python train.py --d_shared_expert=0 --lr_router=0.000549 --norm="layernorm" --positions="learned" --qk_norm=false --init_std_o=0.0246 --optimizer="muon_variant" --lr_mult_down=3.0 --max_grad_norm=2.0 --warmup_steps=200 --final_lr_fraction=0.05 --batch_tokens=65536 --dataset="wikipedia_en"
Below are experts of layer 3 (counted from 0) of a mixture-of-experts language model. Rows are named router (the router's row for the expert), up (a neuron's input weights, with its number), down (a neuron's output weights, with its number) and show model dimensions 240-279. Each number is 50 + 10 x the weight over its row's rms, rounded and kept within 0 to 99.
Before each expert's rows: a language model's description of what the expert responds to. This comes from a sample of Wikipedia text that the model never trained on.

# expert 5
Foreign name endings
router:64 54 42 50 35 44 59 57 42 42 49 52 34 47 53 60 40 53 32 36 69 38 48 56 53 62 65 50 45 51 38 66 60 53 43 63 59 51 56 51
up0:50 45 53 49 52 38 72 57 60 35 55 35 43 54 49 46 37 52 60 44 50 63 66 35 44 55 43 32 63 48 40 67 49 61 56 48 61 43 36 56
down0:42 28 52 53 50 50 43 49 47 54 46 49 45 35 55 44 60 55 45 43 34 42 49 54 50 64 53 52 42 44 44 46 54 41 57 52 50 49 39 50
up1:65 61 46 51 49 57 36 62 55 55 64 43 48 55 46 45 59 44 56 49 42 57 55 53 47 62 46 37 45 42 54 50 57 33 51 57 59 52 44 29
down1:46 37 44 48 53 55 57 37 47 54 51 52 41 50 54 46 48 52 44 30 43 57 59 38 41 54 60 46 61 48 36 38 50 37 42 54 40 49 51 56
up2:51 52 36 54 59 51 38 60 45 48 69 65 51 45 53 51 50 51 43 58 45 45 46 53 29 46 72 55 51 45 61 58 38 53 43 38 34 63 62 49
down2:44 42 53 54 30 64 61 41 56 46 61 49 57 50 67 51 64 60 42 51 54 45 38 52 63 60 34 28 53 38 44 29 62 57 55 52 55 58 52 62
up3:51 48 42 61 43 55 44 54 61 38 54 51 57 44 44 66 41 60 57 55 38 37 35 49 66 47 52 42 62 56 27 38 63 34 49 53 61 57 54 55
down3:48 42 42 41 43 49 52 40 34 51 41 71 61 66 57 54 55 47 46 35 45 47 56 62 38 71 37 31 42 56 64 40 50 64 70 57 48 56 33 64
up4:56 61 50 55 57 45 41 43 61 61 42 63 52 47 44 42 56 51 35 42 55 35 63 52 51 34 50 34 42 62 45 56 55 54 58 52 61 50 55 40
down4:47 49 41 48 47 51 59 46 42 44 41 60 45 36 50 43 46 29 59 51 36 36 53 44 43 51 55 48 44 55 34 68 57 64 54 54 45 50 46 46
up5:47 42 42 53 61 51 53 49 44 59 55 27 69 51 42 60 68 45 54 66 45 45 60 34 54 43 28 55 75 53 49 60 45 45 47 62 42 54 53 51
down5:51 58 48 59 40 63 66 39 46 51 58 63 46 48 42 39 40 51 51 37 44 50 60 37 52 47 42 57 46 68 49 38 57 61 53 56 51 52 49 44
up6:31 67 62 33 47 52 39 40 56 75 34 39 48 56 59 35 38 53 32 62 46 41 71 48 44 52 44 43 53 66 37 44 51 45 42 56 41 57 40 44
down6:42 44 62 43 48 68 66 40 39 44 67 48 57 41 37 52 53 47 47 51 48 40 38 44 54 42 47 55 35 50 48 48 43 59 51 53 42 52 45 63
up7:62 55 37 54 41 63 57 40 70 83 34 42 42 46 54 49 50 48 53 72 56 63 54 63 59 49 44 45 52 29 43 56 57 59 70 32 72 47 56 32
down7:56 64 63 34 38 41 43 32 51 48 52 50 52 39 52 68 45 41 45 65 54 54 56 56 49 28 43 45 38 51 44 69 40 48 62 40 55 62 42 57
up8:56 46 29 63 47 59 67 50 62 46 64 64 60 38 61 52 46 40 41 56 54 55 24 57 53 46 60 39 57 39 53 50 58 31 54 60 44 60 65 49
down8:37 43 48 53 41 53 75 71 41 56 58 53 42 63 54 39 64 40 69 62 44 44 71 62 46 49 37 37 43 38 64 60 52 41 63 47 52 54 58 54

# expert 14
Line breaks and dates
router:56 57 27 47 58 49 51 51 52 29 47 50 62 39 54 68 54 44 40 64 48 43 52 54 51 60 48 39 63 45 33 42 41 32 48 67 46 46 43 71
up0:43 67 57 67 63 40 53 58 61 50 53 42 55 45 48 75 53 48 40 34 63 51 41 48 52 44 49 59 35 51 63 75 55 26 35 52 53 52 43 46
down0:42 50 31 39 48 48 57 55 50 47 41 50 46 26 44 34 68 49 50 64 44 63 55 58 66 32 44 57 59 60 45 59 47 59 51 43 55 58 44 40
up1:51 35 62 44 58 85 60 61 48 52 57 59 28 65 60 52 50 52 64 41 54 59 58 47 69 62 56 51 37 63 31 51 64 50 48 43 61 44 42 33
down1:76 48 34 43 57 36 79 80 62 64 62 50 37 55 44 50 49 49 60 66 53 50 62 43 17 51 60 50 49 55 63 58 54 59 63 35 43 54 50 44
up2:34 60 55 50 52 54 58 59 42 58 47 59 36 57 40 55 33 45 54 44 43 59 53 55 58 42 60 46 45 42 45 39 48 70 44 47 38 58 32 27
down2:42 65 65 54 55 61 45 36 61 52 47 38 53 49 43 24 63 41 50 52 58 58 51 57 41 38 60 71 65 52 51 47 52 50 55 55 71 42 66 20
up3:50 56 48 51 50 38 62 39 53 39 51 57 55 42 58 59 61 43 43 44 52 63 48 46 37 45 44 39 49 57 44 63 52 53 45 58 33 58 55 43
down3:49 47 63 40 53 36 47 59 40 50 61 44 41 60 36 53 62 64 46 53 57 53 46 39 49 59 56 62 35 36 44 32 47 51 49 46 60 59 36 57
up4:57 51 59 59 28 47 42 66 42 42 62 44 40 53 39 52 56 61 42 34 39 57 35 59 34 47 54 56 34 52 42 58 36 54 44 56 29 40 58 55
down4:59 55 37 26 44 45 61 51 40 45 33 51 54 66 53 57 62 49 42 40 46 64 51 48 61 48 51 52 51 56 56 46 46 57 51 33 56 84 61 56
up5:52 37 56 61 47 35 43 36 41 39 60 56 60 50 57 43 53 47 52 64 43 39 52 51 35 54 56 47 48 45 68 64 51 45 46 44 56 60 68 69
down5:44 62 62 34 53 64 28 58 63 28 50 61 51 52 47 59 42 49 45 56 29 39 62 53 55 60 35 55 49 48 24 43 51 53 37 47 45 36 33 44
up6:46 54 34 61 68 55 45 48 40 45 53 75 56 52 55 50 52 35 64 48 66 67 40 60 38 37 41 58 36 42 51 56 46 56 46 51 61 60 38 75
down6:45 49 47 48 43 54 27 29 62 50 35 23 37 53 64 45 63 31 33 59 45 36 46 44 57 51 46 50 52 54 41 33 37 65 48 45 59 43 55 48
up7:35 42 53 43 52 38 48 37 59 44 39 40 58 68 72 42 57 64 41 60 37 47 54 57 57 47 51 49 65 61 48 53 25 42 70 34 63 68 47 47
down7:62 63 45 27 70 32 51 46 61 40 50 66 70 30 32 44 51 42 46 42 65 46 46 62 41 52 50 49 53 49 67 52 57 49 51 64 49 50 76 64
up8:63 44 52 42 50 61 65 46 72 37 37 45 35 43 48 38 61 48 64 55 48 44 46 41 54 69 27 69 42 49 39 50 58 44 39 32 56 42 46 63
down8:42 32 49 49 42 48 43 51 53 48 51 48 63 37 34 49 53 55 39 41 45 78 50 46 47 57 48 40 38 33 42 55 45 56 51 51 39 57 38 38

# expert 11
Prepositions and articles
router:52 67 47 53 53 34 51 42 38 39 48 48 54 67 58 59 57 49 45 36 59 35 46 56 57 47 49 63 45 61 55 52 66 38 30 31 63 68 46 20
up0:55 44 61 60 49 44 58 35 27 33 44 39 28 49 65 67 61 55 54 51 38 55 46 59 41 38 54 54 49 39 57 51 59 50 37 48 41 40 57 63
down0:52 50 47 51 58 38 44 47 54 52 50 60 64 62 45 32 52 67 37 48 70 45 30 43 43 70 62 57 70 59 54 44 63 58 64 47 47 45 47 30
up1:52 45 49 56 36 57 45 56 58 40 65 49 47 42 50 58 55 55 57 43 50 30 62 51 53 60 70 43 38 50 60 47 39 58 47 58 43 74 49 58
down1:49 74 57 45 23 49 59 68 50 45 36 56 55 55 48 54 64 56 54 28 59 46 68 50 44 57 56 49 49 49 68 57 55 56 59 38 50 60 30 54
up2:31 51 58 65 61 39 58 45 45 50 64 60 38 50 44 48 27 44 51 51 67 68 50 40 48 44 47 53 57 56 48 75 48 46 56 42 64 35 41 75
down2:66 70 55 48 51 63 34 58 38 44 35 53 55 25 57 51 63 56 61 42 46 41 51 64 51 54 35 55 56 41 30 48 54 64 55 37 51 43 49 61
up3:74 46 45 61 41 34 31 33 60 51 60 46 61 44 48 44 45 56 40 53 55 60 49 58 53 68 36 54 39 54 33 63 42 51 50 46 44 51 43 35
down3:61 52 42 54 59 53 37 58 56 67 30 45 60 48 50 58 58 54 44 54 57 53 62 32 36 53 51 64 31 61 55 57 50 64 60 59 48 27 25 33
up4:46 44 56 45 64 35 68 41 46 58 60 64 56 35 54 22 50 51 49 35 33 39 56 17 35 67 44 47 55 48 56 47 63 48 49 35 42 44 62 58
down4:44 52 52 36 52 44 67 58 61 48 55 48 40 54 53 53 52 53 48 47 53 44 52 51 49 65 65 37 52 47 55 45 56 36 49 61 47 52 44 74
up5:33 57 57 49 49 41 69 40 45 45 54 69 53 46 52 60 42 51 72 60 51 43 47 55 44 52 38 63 45 32 48 38 59 47 45 55 49 66 56 63
down5:41 47 50 43 35 47 59 51 40 54 43 57 51 54 50 46 72 67 39 58 53 43 58 43 45 56 42 71 49 57 51 41 57 54 35 45 45 45 44 44
up6:56 50 39 44 63 59 82 53 38 49 45 51 60 52 54 46 61 55 49 42 63 53 55 62 69 61 61 48 54 44 45 49 35 52 37 57 44 70 39 44
down6:58 62 49 50 58 41 62 57 54 47 59 50 45 51 55 53 67 54 30 43 46 61 53 57 67 54 32 54 49 61 50 51 42 63 62 61 44 50 54 44
up7:39 53 45 67 46 41 59 43 32 43 44 38 42 52 64 52 61 42 46 54 58 56 38 44 50 42 53 42 39 72 39 53 42 39 40 58 50 50 51 58
down7:60 56 44 58 65 48 43 69 59 54 35 55 66 48 66 78 48 63 59 41 49 69 50 47 57 58 48 47 58 41 59 37 54 48 57 41 33 44 76 50
up8:45 45 54 54 48 50 49 37 54 54 54 61 60 60 57 45 60 49 47 42 51 44 51 62 51 46 46 56 54 48 47 48 53 51 41 38 47 49 49 60
down8:51 37 52 42 45 59 52 59 49 45 65 46 54 38 39 32 33 52 48 60 59 53 60 53 34 56 61 48 41 63 51 69 38 46 65 42 47 49 46 68

# expert 13
Mid-word name pieces
router:40 48 52 57 39 52 47 59 50 40 59 52 36 44 45 50 67 44 44 53 73 61 55 55 55 56 48 43 44 61 45 46 44 48 46 54 53 69 40 56
up0:46 47 43 47 60 27 42 54 51 38 48 52 48 51 67 61 39 48 37 41 37 35 50 42 55 58 53 51 48 71 45 63 50 60 41 49 55 41 37 40
down0:34 59 38 42 54 54 50 52 50 53 36 52 59 56 56 50 42 55 52 55 61 33 62 66 43 40 43 68 43 48 55 45 52 62 51 56 62 57 40 39
up1:54 52 53 53 55 36 56 61 57 45 40 55 61 38 54 42 61 58 64 48 53 57 36 48 44 39 40 52 48 54 35 48 49 44 48 28 17 52 45 45
down1:44 63 54 55 47 61 57 49 33 55 33 34 49 42 51 49 54 60 50 71 58 58 68 65 52 41 65 43 63 52 53 33 61 50 38 51 61 46 43 74
up2:38 42 62 49 49 46 35 55 47 59 50 55 45 49 39 70 50 41 45 43 58 60 30 49 59 49 54 63 40 38 45 33 44 45 67 42 35 45 53 61
down2:62 52 40 66 62 43 35 57 54 45 41 62 82 62 34 49 51 57 56 69 39 40 62 48 51 59 51 46 44 51 29 53 56 59 66 47 38 47 46 65
up3:64 51 51 61 51 43 59 42 57 56 46 46 41 52 41 54 45 55 33 49 56 59 35 45 54 43 43 54 46 36 56 57 50 42 30 54 46 62 58 47
down3:49 47 45 43 28 57 56 38 55 41 50 52 48 38 57 57 46 28 54 34 40 41 67 46 40 53 33 47 54 73 71 47 39 51 47 43 62 43 52 63
up4:52 45 48 63 58 50 42 72 54 52 55 40 54 45 68 29 49 55 79 52 52 62 48 41 46 59 44 50 62 67 50 45 32 46 35 41 33 32 29 59
down4:54 59 49 56 39 28 52 52 51 51 46 40 49 53 59 45 48 46 48 34 45 28 45 43 44 51 61 53 48 46 43 42 47 43 53 62 41 26 43 54
up5:53 54 53 38 41 48 59 40 57 54 40 54 48 53 40 51 52 39 46 46 49 45 52 30 55 48 45 47 57 54 46 51 40 48 50 56 44 53 59 55
down5:36 45 59 53 43 50 57 57 59 45 50 58 64 39 68 43 47 63 61 57 39 41 45 39 54 42 59 54 40 39 44 63 47 53 58 56 25 44 46 44
up6:60 43 33 46 40 56 52 66 65 50 45 50 67 59 54 37 54 37 46 54 52 65 57 42 68 59 48 57 52 50 48 52 43 51 39 56 56 46 51 42
down6:48 41 42 56 52 51 49 41 50 51 41 42 64 25 46 46 44 56 54 63 51 51 43 64 58 49 39 55 39 45 35 46 44 45 53 64 59 47 42 43
up7:53 36 51 49 54 53 48 59 38 43 67 45 43 44 67 23 35 35 57 59 37 59 59 44 50 63 44 58 39 48 48 56 43 21 46 57 63 45 34 60
down7:63 52 57 46 36 49 64 61 29 55 42 52 52 48 61 44 33 62 50 46 62 51 45 66 53 38 58 57 50 75 43 47 56 56 54 47 37 57 73 60
up8:46 39 53 57 60 36 40 50 56 67 60 52 55 46 48 58 50 35 56 53 37 44 60 50 46 44 46 33 56 49 44 56 42 32 59 74 51 45 45 48
down8:36 46 37 66 49 47 42 54 75 49 56 26 51 71 47 61 60 43 72 55 52 54 40 73 51 46 50 35 45 46 59 60 62 40 47 54 43 44 40 69

# expert 9
Verbs after subjects
router:51 45 65 33 75 45 46 39 42 48 56 45 42 42 54 57 51 53 43 53 47 49 36 44 45 50 64 65 43 67 54 54 80 46 54 32 48 61 61 41
up0:46 51 73 65 43 71 52 64 36 30 53 59 48 55 42 57 56 40 24 55 50 60 58 60 40 75 34 60 55 43 50 60 52 41 46 50 48 40 52 56
down0:58 17 40 45 58 57 63 27 45 42 60 54 57 63 55 40 67 41 45 72 54 38 44 63 44 58 54 60 52 48 53 63 44 46 59 63 44 53 66 39
up1:45 44 64 70 57 58 53 37 34 55 50 42 42 38 42 57 48 56 64 50 66 57 46 54 51 59 39 66 51 33 36 48 40 52 46 58 67 33 53 37
down1:51 40 49 45 52 47 54 31 41 65 40 64 69 63 59 55 57 37 46 27 40 65 54 38 42 48 31 57 42 47 42 58 68 53 58 47 43 45 45 44
up2:64 48 62 32 36 40 49 44 24 52 46 63 37 40 69 40 57 43 63 49 59 66 51 37 53 36 61 58 50 57 68 50 46 55 51 40 57 45 51 43
down2:24 46 56 49 55 66 49 50 45 39 55 38 26 48 56 29 43 47 41 56 54 39 63 52 56 48 41 26 56 36 20 56 60 52 57 60 60 38 50 63
up3:45 53 59 54 75 52 48 43 27 74 52 52 61 53 55 61 47 49 45 41 59 50 58 59 58 52 34 59 52 53 35 53 59 41 64 60 55 36 64 40
down3:71 53 47 38 57 58 61 57 60 49 31 38 85 27 50 61 44 52 55 55 62 48 51 40 65 54 63 49 44 36 57 49 51 59 62 40 69 63 40 76
up4:59 42 68 27 42 47 50 41 49 51 41 50 43 47 57 46 43 35 66 48 34 67 42 49 31 62 57 38 45 64 48 52 39 48 39 39 49 53 46 51
down4:51 44 39 34 52 40 42 55 49 49 51 38 49 51 71 18 37 42 37 40 50 50 63 54 50 43 54 34 49 44 42 47 67 56 52 51 43 54 32 66
up5:48 38 58 49 54 40 45 52 37 42 49 45 37 55 69 46 55 28 57 41 50 62 43 45 66 50 53 61 62 55 77 36 31 56 57 51 52 59 37 34
down5:48 25 56 61 45 46 44 37 32 57 40 71 23 43 49 30 43 45 35 31 47 34 57 39 43 52 51 53 36 44 72 55 49 50 59 38 32 55 52 47
up6:76 47 53 43 38 55 55 49 51 68 52 58 60 53 47 24 35 63 48 37 65 53 23 45 55 53 65 45 49 57 33 47 44 57 37 66 42 59 48 52
down6:47 56 71 65 47 52 50 38 45 52 45 63 57 59 47 35 23 67 45 66 59 48 65 21 37 52 46 67 57 49 42 40 43 49 52 55 45 60 81 48
up7:47 32 53 62 53 43 59 43 62 50 54 58 51 77 59 55 38 33 44 56 58 42 49 44 67 56 43 47 62 63 79 55 46 48 26 56 63 51 38 61
down7:48 43 37 39 53 56 56 48 35 63 44 50 36 33 30 55 54 43 44 52 38 33 45 41 34 58 53 34 50 51 51 54 50 36 39 56 63 46 44 39
up8:52 63 51 54 39 56 51 37 35 23 42 48 36 47 29 32 30 53 65 48 57 60 71 43 52 50 55 64 54 63 44 58 51 69 49 39 53 53 53 53
down8:61 54 44 42 69 56 52 54 47 69 50 34 69 56 31 62 63 51 68 41 38 38 54 38 52 28 39 47 64 55 51 44 49 56 64 58 56 70 38 50

# expert 7
Infobox field labels
router:59 53 42 37 51 51 63 47 49 61 56 68 39 64 75 62 42 49 49 44 49 55 62 28 45 53 40 57 56 51 46 35 38 34 44 35 48 56 47 44
up0:69 37 38 58 62 50 52 61 68 65 53 60 45 68 59 66 47 43 44 40 55 46 52 54 67 56 45 52 47 38 66 39 36 71 51 58 61 54 27 49
down0:41 43 37 57 63 61 49 51 65 59 49 47 52 61 42 65 48 79 42 51 34 41 40 60 43 62 42 48 48 53 49 43 44 70 55 52 23 64 35 56
up1:60 66 37 47 36 43 50 40 62 45 54 77 52 60 46 60 51 62 41 48 42 45 41 34 69 54 41 32 47 68 44 53 46 64 55 55 57 30 49 44
down1:51 40 54 27 40 29 56 62 56 48 46 52 59 51 41 45 41 55 58 47 60 51 51 30 60 48 58 66 48 42 67 42 62 58 60 53 68 57 60 64
up2:36 39 39 46 42 45 49 49 48 61 50 46 58 58 47 53 44 57 43 33 45 62 52 40 43 65 53 60 51 56 64 49 49 45 51 55 45 59 31 73
down2:77 54 58 47 54 39 32 48 42 64 35 48 41 46 61 50 51 44 46 54 44 57 52 35 69 49 86 50 46 62 48 49 51 44 38 59 57 52 47 45
up3:52 49 47 50 59 35 43 54 63 42 52 56 29 58 63 50 52 37 41 58 56 24 41 47 55 46 39 59 55 72 57 23 39 49 46 52 49 70 44 54
down3:39 45 70 53 44 45 49 39 60 40 47 34 43 40 64 44 50 30 64 50 49 41 54 41 50 52 64 47 51 23 47 55 52 50 49 53 46 51 49 59
up4:46 47 26 42 45 36 52 51 51 50 45 51 54 44 47 49 59 37 62 35 54 47 57 48 42 63 52 26 44 36 56 49 45 48 53 49 54 37 42 67
down4:50 58 54 63 55 31 38 64 42 45 39 53 38 50 42 40 53 55 56 52 58 53 53 38 38 28 57 63 48 57 70 54 43 39 45 39 45 51 38 53
up5:46 48 43 43 71 36 51 51 41 61 44 23 47 60 49 47 55 39 53 47 44 63 51 62 51 46 43 55 42 52 39 35 48 60 62 60 44 44 43 44
down5:51 49 44 46 62 45 48 36 45 53 34 46 67 51 50 44 39 37 46 48 36 59 38 51 61 35 52 65 41 59 35 51 44 44 62 54 47 38 41 55
up6:46 55 44 49 59 40 64 39 57 42 49 52 24 47 43 62 47 53 44 44 37 54 47 52 44 40 58 57 54 44 39 45 64 45 48 46 52 54 36 53
down6:48 60 46 38 45 48 61 72 43 43 49 33 73 42 46 48 43 43 58 58 56 50 57 48 53 26 38 58 54 52 86 57 47 51 59 43 56 63 52 62
up7:52 57 47 39 58 61 36 54 53 54 32 49 52 59 65 61 51 44 44 40 47 53 38 58 35 51 39 50 43 50 48 52 35 50 58 58 47 54 64 41
down7:58 55 62 53 54 41 40 36 50 46 44 49 61 53 33 52 44 61 38 53 47 65 42 46 51 58 41 56 45 49 53 49 36 60 55 71 56 42 46 61
up8:38 62 60 41 55 64 56 59 57 44 32 44 61 49 34 31 47 49 51 58 59 45 41 57 64 41 64 56 39 51 70 48 37 44 58 48 45 57 40 58
down8:47 54 60 43 41 52 61 51 54 74 39 48 53 64 35 42 44 42 45 63 58 58 61 59 42 43 57 52 51 62 34 45 54 38 64 46 44 57 55 44

# expert 0
Table cell separators
router:45 58 52 33 66 57 66 53 51 66 54 53 53 34 38 68 67 48 32 45 60 38 47 44 42 36 61 48 61 43 37 47 52 56 38 44 47 50 49 53
up0:44 42 15 56 61 64 50 47 46 46 56 55 46 44 59 59 62 42 38 62 61 56 33 51 60 56 49 46 51 45 31 35 43 39 46 58 53 54 37 42
down0:62 35 35 51 55 54 59 70 47 48 50 55 52 54 62 47 42 48 49 50 62 49 37 57 49 68 65 49 43 51 50 72 49 40 52 60 62 49 51 52
up1:49 59 47 44 61 37 53 51 40 60 58 50 51 51 60 42 48 47 43 53 50 65 52 47 55 46 38 52 49 42 57 59 45 66 65 46 26 60 57 63
down1:60 44 51 58 52 62 47 38 50 55 41 50 62 24 49 51 55 41 40 58 42 30 43 47 47 62 40 61 49 43 63 37 70 44 78 61 49 44 53 55
up2:59 39 52 44 54 54 59 51 48 51 53 48 45 58 52 56 60 59 57 56 64 47 39 38 44 35 58 44 47 61 56 72 56 60 61 51 41 50 43 42
down2:42 52 65 69 42 47 59 53 50 44 40 58 41 56 36 31 63 48 57 43 47 55 67 48 60 37 34 42 43 42 50 57 51 44 59 53 49 48 65 65
up3:46 51 51 37 53 35 44 51 40 53 45 26 47 38 57 46 42 57 55 47 56 32 38 57 44 57 36 44 58 62 52 43 53 71 65 46 46 49 50 65
down3:57 76 53 48 65 50 43 41 56 64 43 52 55 22 61 58 44 49 51 42 30 56 49 30 51 53 51 39 61 49 56 56 52 52 60 38 35 40 53 64
up4:39 54 71 50 69 51 61 54 41 52 58 39 67 26 50 64 56 42 40 47 44 45 73 50 41 31 49 66 38 63 51 54 52 67 52 46 38 48 53 48
down4:52 36 38 67 40 62 49 68 51 50 73 58 44 59 58 48 40 39 54 49 47 49 57 45 45 56 37 55 36 52 59 49 45 53 44 45 68 44 48 53
up5:50 62 44 35 44 44 42 47 54 46 29 55 63 35 52 47 49 36 55 48 69 42 60 32 60 43 58 45 62 52 40 47 59 55 40 45 65 60 54 68
down5:46 54 45 55 55 47 48 50 50 35 37 36 45 51 60 60 51 42 60 35 44 43 50 50 64 43 44 49 53 33 35 48 22 30 36 40 55 51 53 40
up6:41 64 49 58 47 51 55 50 63 54 55 58 60 28 42 48 51 59 54 56 56 48 55 63 46 49 42 35 39 57 57 45 61 66 36 48 48 41 36 64
down6:53 37 57 24 55 56 65 52 47 49 58 45 33 39 56 53 57 54 49 44 42 53 39 47 33 53 54 54 66 50 43 55 41 39 64 48 54 30 62 45
up7:42 49 44 45 65 53 58 35 44 42 40 41 66 41 46 51 59 69 47 42 38 51 41 31 36 35 53 49 48 59 43 52 43 39 55 54 56 30 48 46
down7:44 48 56 51 24 53 20 45 43 69 50 43 55 62 40 43 39 55 59 45 56 38 35 39 49 47 52 41 70 58 47 47 58 58 38 59 55 55 62 46
up8:49 67 57 42 55 50 41 55 49 48 61 53 61 51 55 53 45 54 64 44 47 43 52 53 61 51 35 51 60 57 48 42 69 35 64 44 76 40 38 49
down8:50 51 76 46 63 52 45 42 30 31 26 50 40 59 24 52 53 27 68 54 32 58 40 55 39 58 54 63 38 51 53 48 45 46 52 49 38 51 61 39

# expert 6
Short mid-word fragments
router:49 32 60 53 57 44 63 55 53 49 62 52 48 55 61 45 59 46 47 42 48 49 67 38 57 39 61 53 40 50 56 51 71 53 48 54 63 45 65 59
up0:43 44 62 63 46 44 33 53 40 56 52 53 41 35 53 57 51 45 61 51 44 40 57 53 49 39 35 46 54 50 29 39 67 53 53 66 52 43 55 50
down0:51 57 70 64 60 57 46 43 39 45 39 58 50 48 49 48 43 60 46 49 56 52 60 43 67 42 52 58 64 50 41 46 61 46 38 54 44 53 36 50
up1:32 39 59 40 40 34 48 43 42 69 45 60 34 56 42 38 48 31 46 47 45 65 40 43 47 47 73 51 46 52 46 64 50 57 48 52 58 46 53 57
down1:48 67 47 58 39 51 54 48 52 43 51 51 38 54 71 62 58 52 67 47 61 38 38 48 51 68 33 48 55 61 40 40 53 42 54 34 51 33 43 40
up2:40 46 48 67 52 40 35 63 43 44 62 51 42 47 46 48 33 48 56 40 45 53 49 51 63 56 43 54 46 51 66 47 69 20 60 57 58 67 49 56
down2:76 42 46 42 37 46 48 59 33 46 53 58 68 78 53 38 48 49 50 57 40 37 43 48 53 50 61 51 54 38 55 47 59 48 42 42 43 50 66 44
up3:54 58 42 45 66 51 58 65 47 56 62 44 61 37 50 58 52 50 56 43 51 46 52 46 49 59 33 45 25 29 33 37 44 57 41 50 58 41 48 57
down3:52 49 64 38 41 55 45 57 55 47 34 54 61 70 58 65 52 37 53 54 53 37 41 62 40 70 50 62 58 50 48 50 55 56 39 32 52 62 42 40
up4:51 32 52 29 44 46 56 50 68 53 68 44 57 54 53 53 55 63 51 41 62 58 61 58 37 52 43 42 56 41 61 54 51 45 43 64 39 26 62 53
down4:49 53 47 59 47 46 46 45 58 43 63 35 60 50 55 53 46 60 49 70 65 62 26 63 65 55 67 38 62 47 37 66 43 53 53 40 52 44 54 60
up5:55 43 50 50 50 42 60 30 45 61 63 40 57 49 44 55 51 43 36 65 68 61 48 42 40 45 66 47 37 37 48 50 58 63 53 43 55 28 22 39
down5:37 49 24 55 36 54 63 57 51 28 44 63 41 61 77 55 54 59 49 54 63 50 44 55 44 57 51 53 69 22 40 56 41 51 53 57 39 46 55 43
up6:37 46 52 42 48 52 55 56 43 59 63 52 43 59 49 39 49 54 55 61 56 61 58 47 30 34 51 38 39 32 52 56 42 41 57 54 38 59 49 40
down6:46 66 41 71 46 39 66 72 68 39 59 56 45 59 61 40 43 56 65 47 45 45 53 31 62 59 57 32 43 66 31 55 41 47 66 44 51 45 58 45
up7:72 68 44 44 55 50 47 52 50 40 68 53 58 53 48 58 62 58 47 42 60 55 71 45 17 55 51 43 58 55 38 54 50 54 41 77 57 59 48 40
down7:39 39 30 58 36 44 59 57 53 59 53 62 29 42 48 52 40 47 63 58 50 67 59 47 63 51 45 62 47 45 79 56 40 51 51 55 58 33 39 48
up8:54 39 66 55 54 28 52 61 35 30 47 47 39 61 46 60 48 47 49 28 45 58 27 75 54 47 56 45 63 61 73 57 54 52 48 67 40 53 41 45
down8:55 59 53 55 53 52 51 51 62 39 76 40 50 64 50 49 70 45 56 46 57 50 50 39 65 55 43 31 47 44 46 64 58 48 64 49 47 30 35 55